{"hidden_size": 128, "d_shared_expert": 0, "router_score": "softmax", "router_z_loss": 0.001, "n_groups": 8, "lr_router": 0.00272, "norm": "rmsnorm", "norm_eps": 1e-05, "max_grad_norm": 1.0, "train_tokens": 445400000}
Below are experts of layer 2 (counted from 0) of a mixture-of-experts language model. Rows are named router (the router's row for the expert), gate (a neuron's input weights, with its number), up (a neuron's input weights, with its number) and show model dimensions 0-127. Each number is 128 + 24 x the weight over its row's rms, rounded and kept within 0 to 255. Numbers have three digits each.
After each expert's rows: a language model's description of what the expert responds to. This comes from a sample of Wikipedia text that the model never trained on.

# expert 30
router:166106148123159150158145101104142105077141097121158121087131157105125173110104139108160125142159144109125131100164092164112097145137107113108099117139114102162125156146101105163105108114143099114122140103102089084166163102184173113103146141145143113146148159162138122107140104147144106105146111162177128151146154146150159101096146124141137137116159103153106141141152139116148102130138
gate0:152138129120158142161100134120098177122147094134123137115132142126114116145146101140158105142170138117139096134136141152136140149155165120110135106157122110109165110106114093178139108136114131113127151107165117121160142121106148125126163105126088126125120133138108125124156160110135071180112117113122169154082162166149165141124162145131098189096197149114170157104112144132171123123123
up0:129153124158133154140073145103126153046115136147131165156138099116136118100098135134111140144163139152127143109166102135096158120140114125114142163168136131148169121137105114109119153126103150124141109140084119171103142142088119134147121107144144110114135101133119087110125097128102154159159152113154083143110115110117143161074139184101141087120174127115099131139126120088092112147137
What it handles: Digits in coordinates, stats. Number pieces and percent signs in coordinates, scores, and statistics tables, such as 51, 52, 49, %, and decimal points.

# expert 45
router:153104120131161138157160120126143106089145108092162114106096139107155167108096114147165128150164163119152150103132100134118116146151121112113113110165121118174141135152123124148108109114151091102109157113105099087164143090165156123108158151120130088142121162147162104106148102154139111125140097169168131159148141139163160103124146094149142148102124094151117158153153145098147083097124
gate0:150141162161173129146109147071167146151140143141129118143107098147099149132116123173101099134129115117144128109143169193117169118114133107116095104160168104119101101142138117146116155114137139139122143160103108145137094120172128143173165084124158107133147128150145153128128113094118120119134102113083164157124151119119105147143167089162142111088130124126110174144135130139174090118124
up0:124141160160146114081163123111148130120136102176131167105116104131130089146110152117115168150169133106092142112125123167086154112115165111112133163124072131180125072122138108149088107125157125150119146155132161098138137163104132113140105144102160117101130137110089113137140124128130139143104116105132132114147084099128098127113109085156163161115134136104113133123078128105119123066134
What it handles: Headings and capital letters. Section-heading == marks after a line break, single capital letters like F, N and C starting names, and pieces like L-a.

# expert 42
router:155105144136139158165123094105157146094157088093145121118094129089150139111109156146168108140140131120128153108143103127091108162144100135080096108143113100141146161150103103141097103111142115122109170113114108083167139082154146107109158147151128105145152134157140126121139083145134116114149086155158143162158149125137142128124138116155151160094150085141085165140129158102135086104119
gate0:171110124114151130147136113134108081128175161110118129126126114110117189130108142150094166099107161126118166136143177178151106150142142148092106062132092171091178159142133118094110114099117091121106107100142123138150111132108143141152104111124120108135124141136114138088127094137126121108099114127171109127179092154141123154117140135118137138102161149147129109146139165132146131128086
up0:107120136110105110126177110064170151144105116099164139104121114124162162100139096117132139141166132124135103121139164123118127089145137168112097135128097164126095196137145114107092117177134107177121109110150107138099150100083119125142109173154102132162112120144119112138127136132152158158151098137107133105117138167100105131135121088113169162137145131083116146164142120149145123135125
What it handles: Closing quotes, brackets, names. Closing quotes and parentheses in lists and tables, Turkmen ç, and name starts like Al, Bro, Pro.

# expert 61
router:155108122143139147159139109121137133099154120095147111120097169123130139094102151148140132116163139090167142089147124156076109149156093103112097110149118095173131163146132103132106113107141105098100142110107112092143163106163134105088158156146128137139143129143137100093143102130130107112136096152169165141163173157161156090144136113162149145112164087142103158170133140120128106113133
gate0:143132093131112152141108138143103141145118090140154129133072147103122124142130081101142146118111125110152153103138111163110100138128109086083115112143116106130131115177101112143122112138122167095070156079156141133125104109164141108136123140123146123131149054111129119165118113116126115122163117106117116104092089176162179136124115136146174118157109155101108124134165145119115181121129
up0:131132190114155137125138170156144103159107099087179124099160153164141101140118100074113120129100139139149098136146071159144167143100115119139136135159147093114141092129125121095142118120126118136110149115131135108138145113126128156153179109142131144152090089114139140102136120136069137157131114109124161134153165114188109119118112069088108120119118157142136159146131114138112124150145
What it handles: Table cell separators. Pipes and spaces between numbers in election and statistics tables, as before +4.1, plus pieces such as ter in determine.

# expert 35
router:117099168156156131126156090112137120143117107118126110125115141090130178121120134134114184124132181117143149095156127175143118137133118129119117111190076138070131175127091138128141088123170119115129121116115125105131133124092119122114172147125137091124168146132121098115151112136146105128125086134106148137142155174131125125078130101149112134077130119122120133086132123117130065119082
gate0:123180086130132161123135152146085183173140132121094136157122136091149123155151115166091156130140095099164122124098139107136113137157122129154120134110131103136128143104173116139114150176119123103123110105159109123138125082101091147118134125117129115151130155154122152127098142116107128099144155151117128156123127153134133122206131083116150118161089131106172182119163102106113155109143
up0:132165115101136119159128136143103146130128155108114072162116129110111131112161132123106152115097159106119123104125162154111123142136106098129144115075127104118139099131113078090124121163125134145152099127147127103147197152113176129108088139133148108095169147189144138127115095111141146122163128141101116144115117088092112086132082106100124122108150129146070123133149095114123089109116
What it handles: Line breaks and markup. Line breaks, table pipes, list dashes and heading equals signs that start or end lines in lists, tables and sections.

# expert 53
router:156110127149132132158128120100162127108142085104157107105090147105130137112103135129156149137143136101159155105159108146107125137145099105122101113162089120189158142141089104159087122102146089106111142111105085138144142088133145094104145143133145100141155166146134091105150105147114086099150096159157129138142158135147152105175153106154140158102142097145110160142117120083129101116100
gate0:136107109125096101115126145110124126112179119142105161056114116086128096089115109134093165143126125137112136103090118133126109135138121123143123174190155120120073137123099103163129131162135145113155122142143121131087129117115159072135131106141126103116127125090109107125171114122151104135143154122170139153145152112171097136146125097171143139095160132143077150163150109127159133157136
up0:154140104121145100130077161126100102081118094127121120101140156173112109154130067142167119155133136089151083142108151132157135083160150158105129164116101124097155094128142121115131092105103118131123109171111167134142128108086109126149147158103138104163158154128129129109138125130101065151140128107127107140166100163118109142121118091124118139156143149120133126098145129145105087090143
What it handles: Word-middle pieces. Second pieces of compound or split words, such as board in Billboard, cc in Soccer, ve in Movement, plus spaces and years.

# expert 51
router:150110168104146128154129117115133108099160124111145130104126154128141131124101148103177143142165131093167138099162109161107102150143105109108095127146102099164150148120098111166107106097140097116102156099112102098143149074191151118100150158143128090141155164148150120111142106137124114080149116162166131172139150172144145121143156116168142171121145099130112137141117128105145132113127
gate0:145085126086133110170111111163107133133140139094151142099094128090124118089126135121125139126099156106131112148113100143151151146123170152122103141116081138134136125137110119137087117116110131065118114191087118147113102088139126124094163133181146152121133157115148136109132141150119114047149098093155140154092118085098139135131158135148130112128108154112100139127110131110147145170129
up0:099124114144107106114107086065163120151115114128137100103148160134129144143143143127092113122146093115125134112158137132121122144092146091142133142123120079117131130131127114094120125164199116146145087118186152106114176179138112115113150127113127131132170123124118137190171124113114112121137090151127108124101097138105095124151130154138113136086127087112089123145099152123126081122167
What it handles: Spaces, symbols, numerals. Bare space tokens in tables and measurements, prime marks in coordinates, Roman numeral II and V, and -script in manu-script.